python train.py --n_layer=13 --moe_layers=[0, 1, 2, 3, 4, 5, 6, 7, 8, 9, 10, 11, 12] --rope_base=10000.0 --rope_fraction=1.0 --parallel_block=false --final_lr_fraction=0.1
Below are experts of layer 4 (counted from 0) of a mixture-of-experts language model. Rows are named router (the router's row for the expert), down (a neuron's output weights, with its number) and show model dimensions 320-383. Each number is 200 + 40 x the weight over its row's rms, rounded and kept within 0 to 999.
After each expert's rows: "raises" lists some tokens whose logits its average output raises strongly, later layers aside. This comes from a sample of Wikipedia text that the model never trained on.

# expert 13
router,268,127,137,209,253,177,202,149,220,202,215,173,128,168,192,225,190,210,241,225,229,225,173,167,226,229,203,198,126,180,215,166,151,161,162,169,260,164,173,266,223,240,280,187,221,220,223,236,184,274,153,196,189,201,190,191,244,215,255,221,223,199,161,230
down0,132,239,235,110,207,230,246,151,203,225,179,177,319,228,170,253,183,227,137,169,201,273,129,224,195,174,189,192,184,214,174,182,252,225,274,204,175,206,232,150,138,221,184,248,112,112,160,242,216,226,183,160,277,178,195,240,156,169,174,223,233,131,191,212
down1,126,201,180,178,205,246,178,206,280,253,151,191,175,190,207,196,229,272,173,246,196,144,212,165,165,170,336,178,277,190,220,256,221,198,258,150,169,190,148,155,219,133,241,190,196,153,113,269,226,237,240,182,205,268,180,195,209,204,180,210,207,146,262,241
raises: " in", " of", " for", " on", " to", " at"

# expert 20
router,160,188,184,147,230,228,189,159,228,317,125,201,212,171,226,216,203,234,238,200,135,237,259,186,187,208,184,194,135,217,171,220,184,189,177,193,198,252,251,212,211,193,153,198,155,196,209,254,101,215,191,229,181,261,272,217,163,205,206,224,205,192,206,297
down0,162,233,246,227,214,215,172,225,210,217,229,206,297,202,165,117,141,245,204,186,147,146,236,158,160,253,205,226,221,271,221,304,232,190,180,293,181,209,265,227,151,240,172,219,273,217,217,131,231,167,180,209,166,149,176,157,143,199,162,167,242,179,250,181
down1,223,207,153,207,121,178,174,227,241,181,257,243,227,226,148,117,124,171,211,245,270,242,217,166,151,222,172,245,247,298,204,191,213,236,179,294,207,225,149,162,159,237,223,191,203,250,207,185,167,199,198,178,155,182,260,105,245,104,155,171,200,226,204,225
raises: " the", " its", " their", " a", " his", " all"

# expert 4
router,180,191,131,237,181,207,210,260,221,218,218,202,214,231,215,200,229,205,204,253,190,186,148,139,139,216,171,226,241,167,78,246,218,122,101,188,226,228,157,173,213,189,227,284,208,180,169,250,159,192,225,243,166,199,187,274,228,255,248,250,211,214,243,182
down0,189,175,187,99,197,188,155,247,270,188,201,194,274,241,171,248,99,206,190,180,208,204,222,219,236,209,159,199,205,193,187,150,155,190,164,195,256,144,202,217,217,199,225,230,278,185,201,167,219,248,134,202,163,190,274,279,209,232,220,223,210,181,206,197
down1,276,182,188,181,198,143,292,212,138,185,265,195,199,300,229,208,149,210,225,155,216,152,165,112,351,216,245,172,173,225,241,174,159,166,174,204,115,267,230,182,216,166,223,170,270,213,123,200,189,121,229,176,178,206,160,229,190,216,259,260,260,194,156,211
raises: "es", "er", "ie", ",", "i", "u"

# expert 2
router,241,248,203,212,197,132,268,255,185,189,186,162,250,252,188,249,197,188,190,204,223,192,199,256,162,216,215,145,128,198,267,187,217,112,198,112,213,208,240,202,199,180,239,220,191,111,235,216,198,224,198,201,193,227,171,225,182,251,184,222,213,173,210,215
down0,232,229,256,188,223,211,139,184,280,281,225,245,215,111,217,257,200,216,202,205,183,219,112,157,244,176,159,262,248,187,267,271,219,154,160,172,217,209,164,222,229,212,164,200,183,277,253,206,236,167,169,187,193,188,262,155,195,169,156,296,139,291,197,211
down1,200,289,243,225,256,212,205,156,204,154,228,130,245,189,179,184,209,172,258,216,156,255,152,190,236,169,196,178,242,217,145,193,224,106,228,193,270,194,196,182,171,224,240,178,216,214,206,158,198,235,200,234,235,189,202,118,195,227,268,229,167,179,201,229
raises: ",", " –", "-", " and", " in", "s"

# expert 0
router,261,192,153,228,182,153,291,221,194,232,211,215,244,251,231,246,219,246,175,227,196,112,186,175,149,265,87,172,235,175,217,164,230,187,222,213,171,190,164,126,238,220,244,247,189,129,116,197,187,189,179,202,146,204,174,195,279,261,176,216,193,197,324,164
down0,181,207,120,245,176,242,242,248,156,186,143,155,192,151,172,207,137,183,225,154,161,266,125,227,205,157,151,226,215,251,146,202,269,218,162,225,151,226,180,171,222,178,253,197,287,284,238,189,219,196,246,133,210,227,204,211,234,202,241,221,184,192,186,241
down1,203,176,155,148,162,194,229,192,169,267,235,227,242,250,133,207,236,257,183,198,172,152,251,170,268,227,220,144,204,190,166,184,195,191,159,305,169,203,189,164,238,195,193,202,265,245,186,242,139,164,168,227,252,140,210,186,192,223,194,242,181,218,160,126
raises: "el", "on", "o", "ed", "b", "or"

# expert 11
router,185,199,154,297,258,226,274,161,163,184,174,239,201,208,240,229,187,180,220,195,233,201,191,234,193,185,161,235,132,177,219,263,235,139,191,195,175,185,128,195,148,205,190,196,216,199,209,191,202,264,195,229,154,242,169,130,154,250,253,239,242,169,212,230
down0,182,226,211,223,167,244,223,214,124,239,135,268,172,217,241,174,310,142,249,211,148,205,228,179,199,283,151,197,186,106,174,282,190,143,147,218,239,145,155,213,179,207,182,203,231,264,179,173,205,180,198,214,228,181,163,221,242,187,188,252,220,205,212,287
down1,189,192,224,169,113,222,200,170,226,162,197,103,254,228,146,281,184,152,165,201,104,241,158,252,185,190,171,258,220,196,153,201,224,170,184,246,207,206,170,265,158,212,203,253,169,217,164,201,167,196,124,231,162,157,294,237,158,165,199,258,227,193,212,141
raises: "-", " and", "'s", "-S"

# expert 26
router,261,223,204,153,155,145,216,200,184,225,183,154,252,237,210,225,207,225,198,206,72,194,248,190,169,180,270,212,144,227,281,237,244,176,167,194,195,209,251,291,217,146,240,203,229,158,189,209,167,195,207,198,203,178,189,225,126,269,138,197,192,196,175,274
down0,171,147,199,200,186,180,203,157,177,165,203,228,204,209,277,243,214,215,161,268,159,142,169,118,226,203,198,171,119,220,190,183,202,246,110,213,172,147,261,209,223,130,183,186,95,217,167,172,234,189,212,155,150,187,139,219,191,177,164,148,214,214,168,239
down1,264,177,193,186,177,213,228,192,184,186,195,181,156,197,248,300,172,142,262,194,229,245,188,166,135,167,159,201,129,201,192,242,166,171,230,246,185,254,155,221,214,176,240,253,133,230,178,224,188,200,248,205,125,175,179,175,229,235,190,226,222,114,167,179
raises: "-", ".", "/", " to", " –", "–"

# expert 28
router,196,185,172,257,164,162,184,230,217,226,180,226,243,167,181,233,223,241,244,264,183,233,289,234,216,220,171,173,143,188,151,204,142,172,218,174,190,183,204,273,213,195,251,350,160,204,180,237,148,281,137,246,147,199,173,205,161,221,148,245,190,191,235,265
down0,162,148,213,217,201,187,197,222,215,243,125,169,185,269,178,136,106,141,152,228,177,181,216,189,263,166,245,208,230,226,201,245,130,209,201,229,188,264,156,158,211,229,223,161,283,188,254,163,110,140,238,189,223,248,199,211,194,171,148,161,276,331,112,192
down1,242,203,191,190,179,157,183,271,236,276,202,236,226,210,201,185,176,196,185,148,281,163,228,198,229,214,255,218,207,171,174,232,231,188,124,237,164,102,253,224,240,242,184,179,204,204,186,165,290,211,218,178,265,239,185,129,213,196,229,102,163,210,189,204
raises: " and", "\n", " –", " in", " to", ";"

# expert 29
router,190,211,232,109,206,227,191,220,237,271,169,208,232,183,205,235,225,238,157,245,60,144,226,162,224,201,198,146,232,198,193,173,194,149,101,144,196,196,221,213,241,131,216,206,198,130,151,195,103,181,169,211,151,171,188,228,250,194,211,224,158,127,217,258
down0,232,152,211,257,170,249,192,218,181,153,199,165,228,196,160,157,201,198,173,323,240,196,187,159,227,193,171,244,211,201,136,272,185,227,203,217,169,199,183,120,201,190,152,216,238,186,186,193,183,203,134,226,234,201,132,211,216,218,184,241,259,214,274,126
down1,231,217,180,213,134,173,159,157,154,232,186,168,142,252,221,193,177,178,238,200,220,168,161,225,194,168,268,236,221,205,204,196,271,269,209,226,259,247,288,245,183,227,243,192,255,287,191,148,200,248,215,229,240,254,214,192,217,232,233,184,232,257,280,216
raises: "um", "ul", "un", "ro", "und", "ac"

# expert 30
router,237,168,160,194,138,205,239,166,227,232,214,270,247,227,199,224,208,249,151,223,148,99,219,63,208,182,190,207,160,201,215,246,215,211,249,204,146,216,194,232,242,175,280,157,181,216,161,208,155,159,148,232,212,207,217,243,273,229,211,218,240,198,223,210
down0,182,126,197,225,161,206,247,174,200,185,206,210,210,153,244,167,141,167,223,191,125,184,142,234,248,183,189,225,170,239,286,202,218,197,157,188,223,204,173,238,198,211,209,235,296,132,198,211,216,175,262,174,219,244,168,231,169,214,192,190,193,241,202,213
down1,187,255,265,184,183,278,220,253,270,224,136,144,228,208,214,210,143,222,258,206,273,147,182,149,202,183,222,204,254,201,191,168,158,205,206,234,132,178,179,223,252,213,138,281,248,264,118,211,255,183,211,160,202,179,147,221,133,217,171,204,205,228,226,182
raises: " the", " in", " to", " a", " for"

# expert 9
router,229,224,181,209,243,122,214,180,171,223,205,262,200,292,195,217,269,183,138,237,208,167,170,180,178,209,175,170,243,156,119,231,167,183,193,183,140,320,210,142,225,218,257,247,242,127,140,242,236,232,181,190,176,293,203,245,150,243,227,244,215,214,266,125
down0,189,212,250,198,223,198,203,203,266,189,140,201,169,211,216,191,137,164,268,216,173,202,171,240,189,191,217,183,233,239,186,144,147,249,124,255,227,155,208,182,195,222,185,162,283,149,185,234,137,169,154,221,116,213,180,232,236,228,158,273,223,227,277,166
down1,231,194,149,239,220,177,133,145,263,112,247,195,148,203,216,218,196,158,213,184,189,199,205,190,194,237,271,220,220,184,193,176,251,183,153,264,220,202,219,221,183,236,239,231,176,137,222,218,159,194,280,170,163,163,156,232,169,216,235,220,220,126,297,260
raises: "on", "ra", "en", "is", "ing", "ad"

# expert 27
router,257,126,178,157,253,204,202,129,138,193,200,230,193,150,262,244,233,240,225,209,123,190,212,170,196,223,136,174,173,166,157,260,110,192,196,191,155,199,211,215,256,213,161,222,174,234,143,194,258,236,190,195,206,281,234,189,154,224,217,206,200,212,225,255
down0,210,145,210,132,189,171,163,175,168,215,217,209,253,186,215,123,201,98,168,253,150,230,277,215,235,168,187,136,225,167,215,217,179,161,228,225,209,242,153,141,162,174,238,230,169,193,230,204,158,145,187,205,215,222,180,203,208,218,252,176,272,155,243,162
down1,222,102,206,154,229,173,278,138,241,151,228,193,156,215,185,227,228,144,162,156,159,211,168,193,237,177,197,225,221,190,222,219,189,162,210,194,235,160,275,180,183,183,289,185,149,270,186,227,238,226,171,188,203,204,175,170,121,250,162,150,267,142,233,188
raises: " a", " the", " part"

# expert 8
router,260,218,214,193,166,208,181,159,173,225,212,211,160,251,219,192,173,231,273,235,168,94,208,201,242,227,242,187,211,191,192,188,171,218,179,202,226,191,171,263,245,119,114,226,233,145,184,236,205,227,205,215,172,232,208,182,229,205,98,230,231,173,178,245
down0,180,172,223,205,191,233,222,139,252,261,222,181,137,188,221,254,218,209,206,204,256,206,203,233,162,154,161,211,210,196,183,207,215,222,185,221,153,221,136,227,221,153,179,275,253,193,226,186,200,215,195,222,151,220,237,221,198,272,222,173,249,256,153,162
down1,194,241,140,202,143,250,172,217,209,256,250,216,152,224,240,145,194,220,135,267,187,188,161,202,215,132,168,280,226,181,201,309,194,184,165,229,233,137,175,217,200,168,153,201,204,196,220,256,155,209,213,248,243,214,160,231,264,251,316,211,175,293,141,201
raises: "\n", "-", "|", " |", " and", " by"

# expert 23
router,137,123,138,292,203,188,190,220,223,242,183,259,302,182,197,232,218,248,212,205,175,209,255,178,206,185,208,164,152,214,217,198,252,167,203,157,171,134,219,211,233,197,243,256,121,208,197,218,148,270,133,233,145,162,131,270,149,208,199,243,160,205,181,272
down0,185,221,185,190,209,234,156,243,163,247,139,215,160,133,197,224,283,252,249,211,220,293,186,278,162,174,215,171,186,137,160,163,167,269,208,190,220,113,198,179,223,204,154,241,254,144,128,207,157,161,127,153,203,235,215,252,284,210,192,234,121,246,134,202
down1,144,220,154,174,236,257,161,224,192,196,184,210,218,274,215,180,144,198,192,177,289,195,303,174,180,170,216,215,294,175,199,214,208,264,163,180,223,121,194,175,209,159,237,200,174,150,205,227,147,229,196,221,225,186,163,137,202,252,206,245,206,193,258,261
raises: "\n", ".", " ("

# expert 19
router,340,108,186,146,211,141,227,158,83,183,236,220,156,221,230,187,232,226,198,233,101,148,227,189,196,198,111,151,142,202,191,181,168,200,211,187,209,202,178,281,218,236,183,200,211,206,147,209,166,319,180,235,118,220,195,219,208,230,157,216,253,233,288,235
down0,189,167,265,184,242,218,247,174,197,131,261,214,210,290,185,193,162,269,217,276,225,244,215,146,227,167,201,197,199,205,134,136,152,206,225,192,168,156,243,238,246,203,257,160,201,191,226,229,173,186,160,236,204,144,128,246,219,261,247,161,203,235,209,289
down1,191,231,229,267,212,244,217,133,213,240,182,180,186,211,197,270,180,220,147,188,142,240,246,184,165,238,206,151,152,265,231,205,193,206,219,300,167,222,185,162,217,237,208,267,173,238,157,202,237,192,161,205,300,158,180,198,139,95,200,164,164,226,191,243
raises: " a", " the", " an", " all", " also", " one"

# expert 15
router,163,90,201,125,218,204,159,204,237,270,145,270,255,169,216,264,210,236,276,222,247,208,218,231,161,188,210,171,249,174,206,216,246,171,241,217,242,230,208,143,257,258,167,158,121,181,170,253,166,184,188,237,108,175,178,228,204,250,186,205,236,160,165,221
down0,211,141,224,148,148,239,203,292,181,197,156,183,245,238,220,217,175,189,235,171,155,190,180,189,140,200,202,210,218,188,132,214,170,182,282,154,198,195,219,154,130,165,267,203,218,133,172,185,277,229,214,181,108,249,264,251,228,171,148,228,234,214,142,208
down1,161,98,187,110,236,218,228,161,180,237,219,219,184,262,184,238,282,235,230,101,217,169,161,261,186,210,206,226,196,215,110,267,98,173,189,212,226,213,219,244,167,240,111,152,204,226,183,227,219,206,186,196,246,228,220,205,202,174,204,92,157,206,146,196
raises: "\n", " In", " |", " There", " He", " Both"

# expert 1
router,226,201,168,139,225,182,185,190,191,230,198,229,226,183,201,224,251,194,230,233,244,243,147,219,192,262,197,148,226,162,87,162,216,99,157,163,190,216,220,140,218,208,203,226,259,187,170,209,187,198,215,221,150,181,183,234,209,217,137,264,278,182,157,172
down0,171,216,246,199,179,134,186,185,263,239,115,197,203,201,295,149,182,169,204,190,289,203,181,195,184,191,143,160,184,226,233,224,200,256,237,184,144,194,190,208,202,202,211,190,214,302,230,236,209,213,159,229,251,223,218,188,238,155,204,142,129,198,224,159
down1,153,212,130,253,260,209,185,244,256,201,174,230,266,170,176,219,159,114,239,274,155,209,201,155,170,179,226,187,199,201,172,224,210,182,203,185,170,198,200,198,162,266,271,97,206,222,231,244,293,223,205,156,228,249,216,181,165,196,155,204,204,220,140,162
raises: "ig", "ag", "and", "ad", "j", "ac"

# expert 10
router,163,246,216,316,210,161,324,157,166,175,110,160,267,157,213,208,245,213,248,214,180,224,177,225,260,153,200,268,181,256,294,232,110,191,197,177,142,222,153,202,177,182,123,173,166,176,206,201,193,249,211,265,204,240,180,144,154,210,196,203,184,192,208,222
down0,272,190,282,221,208,186,203,281,153,152,173,207,206,138,213,213,154,128,232,214,240,176,170,192,164,172,131,205,175,206,242,105,138,188,230,143,181,139,155,208,231,165,188,176,202,212,176,248,262,188,194,244,235,263,254,204,178,248,184,146,239,172,214,91
down1,229,191,192,165,238,218,291,265,183,196,235,177,278,206,132,127,152,185,181,106,256,150,215,202,180,151,218,252,166,262,253,201,173,229,142,212,226,241,211,264,212,206,138,196,196,225,261,288,229,182,193,130,215,207,146,163,202,159,181,211,216,160,186,182
raises: " and", " |", " (", " to", " of"

# expert 18
router,239,191,162,151,273,129,233,193,191,212,166,171,143,223,212,250,223,244,222,238,71,147,213,183,235,246,225,206,172,199,145,190,169,200,84,177,213,196,214,197,256,232,321,300,112,126,154,211,125,233,178,178,220,214,149,198,198,231,198,228,251,231,134,216
down0,195,288,142,198,247,223,206,263,141,156,202,194,179,176,216,196,235,173,202,242,132,255,213,172,160,225,187,196,169,241,169,281,201,201,216,208,250,222,119,170,186,250,118,116,168,265,284,176,231,211,250,230,245,189,235,185,159,185,193,212,236,216,169,252
down1,217,226,167,186,170,117,204,254,191,224,188,253,272,236,180,167,182,236,143,262,258,160,259,187,158,166,159,253,193,181,210,217,200,198,231,227,231,245,249,205,247,205,286,182,189,239,168,211,118,222,258,180,254,212,214,198,295,160,154,222,193,177,184,182
raises: " 18", ".", " in", " ", " –", " T"

# expert 25
router,242,204,185,228,173,181,219,196,143,240,223,169,172,226,191,228,222,230,209,259,124,119,190,141,164,222,126,172,191,137,198,228,221,192,192,192,166,173,194,197,224,203,286,248,132,173,166,213,196,209,151,198,204,197,120,235,283,250,147,222,170,173,274,171
down0,190,235,164,188,123,227,217,264,148,193,185,154,195,206,152,149,256,208,217,201,211,145,195,203,269,160,212,153,206,159,179,236,238,211,225,203,247,167,276,199,142,237,229,197,217,261,230,220,195,178,204,205,196,206,176,185,210,276,201,215,211,207,205,119
down1,191,210,220,241,236,163,170,165,200,218,190,216,226,221,158,253,137,158,186,186,248,199,287,201,95,282,255,301,175,244,252,193,251,246,189,278,188,200,211,178,226,187,209,251,214,246,206,180,211,229,230,194,251,253,210,132,174,168,231,206,183,238,174,174
raises: "ist", "is", ",", "ity", "iz", "est"

# expert 17
router,246,235,150,150,210,181,220,179,227,168,174,204,209,154,201,203,214,209,237,226,288,293,203,178,187,295,235,267,159,181,168,201,204,166,180,224,203,241,196,166,231,192,200,335,88,170,243,221,147,211,173,202,192,189,182,247,214,255,208,220,237,217,163,253
down0,164,242,230,193,216,203,234,172,235,125,213,187,154,164,160,333,153,152,222,172,206,170,219,158,250,141,212,244,149,222,196,218,157,194,178,175,204,315,189,153,169,199,206,176,182,185,187,322,143,154,229,208,124,171,186,192,212,217,192,229,207,235,229,186
down1,201,272,228,225,148,148,169,179,208,177,237,228,193,195,211,198,253,203,220,187,195,167,129,199,223,192,264,133,268,230,210,214,217,247,174,261,296,203,154,189,206,182,128,207,158,193,195,162,220,180,171,237,165,259,160,199,209,186,258,190,146,159,217,114
raises: "g", "i", ",", "j", "v", "y"

# expert 5
router,106,167,97,150,251,197,255,170,278,231,141,254,201,210,187,225,241,241,203,195,203,235,247,188,180,165,192,214,165,177,200,276,138,171,215,172,182,163,217,203,236,160,174,207,146,218,206,245,117,203,211,204,166,229,219,189,221,198,241,223,235,175,242,223
down0,134,215,166,179,167,199,195,201,187,192,152,203,120,183,198,266,192,212,243,164,254,162,208,150,223,212,178,183,160,218,238,204,202,163,151,211,246,154,208,222,151,276,217,210,216,288,168,197,87,269,148,163,229,204,167,159,143,189,187,205,153,228,177,175
down1,142,198,188,182,155,199,232,287,233,167,122,190,125,297,196,150,227,214,165,159,271,163,176,172,209,89,115,212,190,122,201,114,188,214,165,235,215,200,221,193,215,229,204,192,174,177,160,245,131,223,148,193,166,249,182,127,230,218,165,171,181,221,252,182
raises: " the", " a", " an"

# expert 12
router,244,205,247,121,229,263,181,236,206,208,208,224,142,157,204,200,198,211,234,289,139,143,202,188,220,256,252,131,197,160,181,144,211,194,145,197,195,256,207,191,248,170,197,287,234,164,154,191,174,186,226,255,163,173,227,235,226,182,158,246,256,183,230,267
down0,156,151,244,188,236,135,283,234,250,186,180,244,234,271,185,106,176,201,177,173,169,184,168,183,222,151,251,211,220,186,187,156,208,181,215,200,134,231,165,184,142,120,169,241,179,226,237,197,181,135,226,130,149,220,262,196,224,163,187,270,260,119,177,159
down1,132,186,137,172,183,140,217,232,217,161,203,193,197,258,220,201,167,204,159,147,240,213,122,192,170,190,175,223,197,267,211,164,186,226,184,175,184,175,208,246,160,225,223,317,231,182,242,219,194,226,160,211,201,139,198,230,255,211,219,210,248,202,185,169
raises: "\n", "-", ",", "a", "un", "it"

# expert 7
router,249,250,217,276,214,173,200,128,140,217,181,245,165,123,240,261,265,227,205,221,256,222,208,213,196,251,268,64,114,167,296,190,198,234,239,150,253,201,268,250,208,224,251,193,225,147,223,215,193,278,188,186,232,225,209,192,216,191,156,208,202,196,159,174
down0,151,81,162,198,154,176,132,246,217,203,164,188,222,215,195,183,225,180,171,182,163,137,172,186,255,227,232,231,182,198,181,187,229,223,193,163,241,190,246,213,167,164,273,183,214,260,161,157,207,162,221,115,212,165,206,260,266,147,258,267,217,134,143,145
down1,222,192,292,229,168,213,129,183,146,227,300,238,200,204,150,189,198,271,196,111,185,209,206,202,155,187,147,153,183,228,198,146,181,192,282,197,246,179,235,225,203,208,234,194,266,288,206,164,122,210,201,219,209,215,213,239,226,149,251,148,192,225,254,226
raises: " and", " of", " in", ";", " (", "'"

# expert 31
router,206,233,209,186,157,157,257,161,196,248,169,226,194,174,218,261,202,222,217,150,287,181,178,206,226,234,120,150,179,242,149,192,161,214,177,201,222,136,218,165,228,221,227,237,186,144,187,232,212,269,180,209,198,189,198,202,208,196,115,217,179,129,183,159
down0,113,222,166,207,178,243,234,152,153,210,160,224,214,216,168,162,177,201,208,103,218,199,227,200,152,158,177,234,203,269,219,207,171,202,261,189,161,170,217,260,167,259,249,198,203,284,191,161,168,251,285,132,246,174,113,245,151,235,183,217,235,124,216,215
down1,189,236,256,206,127,148,247,253,255,157,214,259,175,199,241,216,166,201,225,271,220,256,231,135,185,168,212,287,118,142,330,175,216,175,224,255,188,234,273,194,188,248,163,191,291,241,212,246,197,239,221,184,181,145,207,212,244,181,175,189,215,228,166,205
raises: "-", " and", " in", " to", " of", "."

# expert 24
router,236,183,190,277,257,221,188,81,270,228,163,224,165,123,258,191,287,281,210,227,136,156,259,112,197,205,265,179,160,221,195,191,208,209,151,237,190,197,185,270,229,194,223,211,179,209,133,150,233,213,198,206,165,181,161,228,178,176,192,214,193,89,155,211
down0,199,201,221,191,255,185,186,276,247,152,202,169,162,184,170,189,158,181,207,145,143,179,240,199,157,266,168,173,159,238,256,154,140,174,204,257,136,219,200,158,244,164,240,204,229,158,217,180,255,170,183,196,232,177,151,222,152,168,233,62,178,212,200,247
down1,200,202,219,227,274,102,186,193,265,192,134,252,247,163,197,260,160,181,197,146,180,246,221,178,211,191,78,277,185,174,256,107,159,146,170,254,150,253,235,207,194,236,196,192,197,205,250,173,226,156,170,177,197,136,204,133,213,213,202,197,153,246,180,224
raises: "-", " of", " and", " from", ".", " with"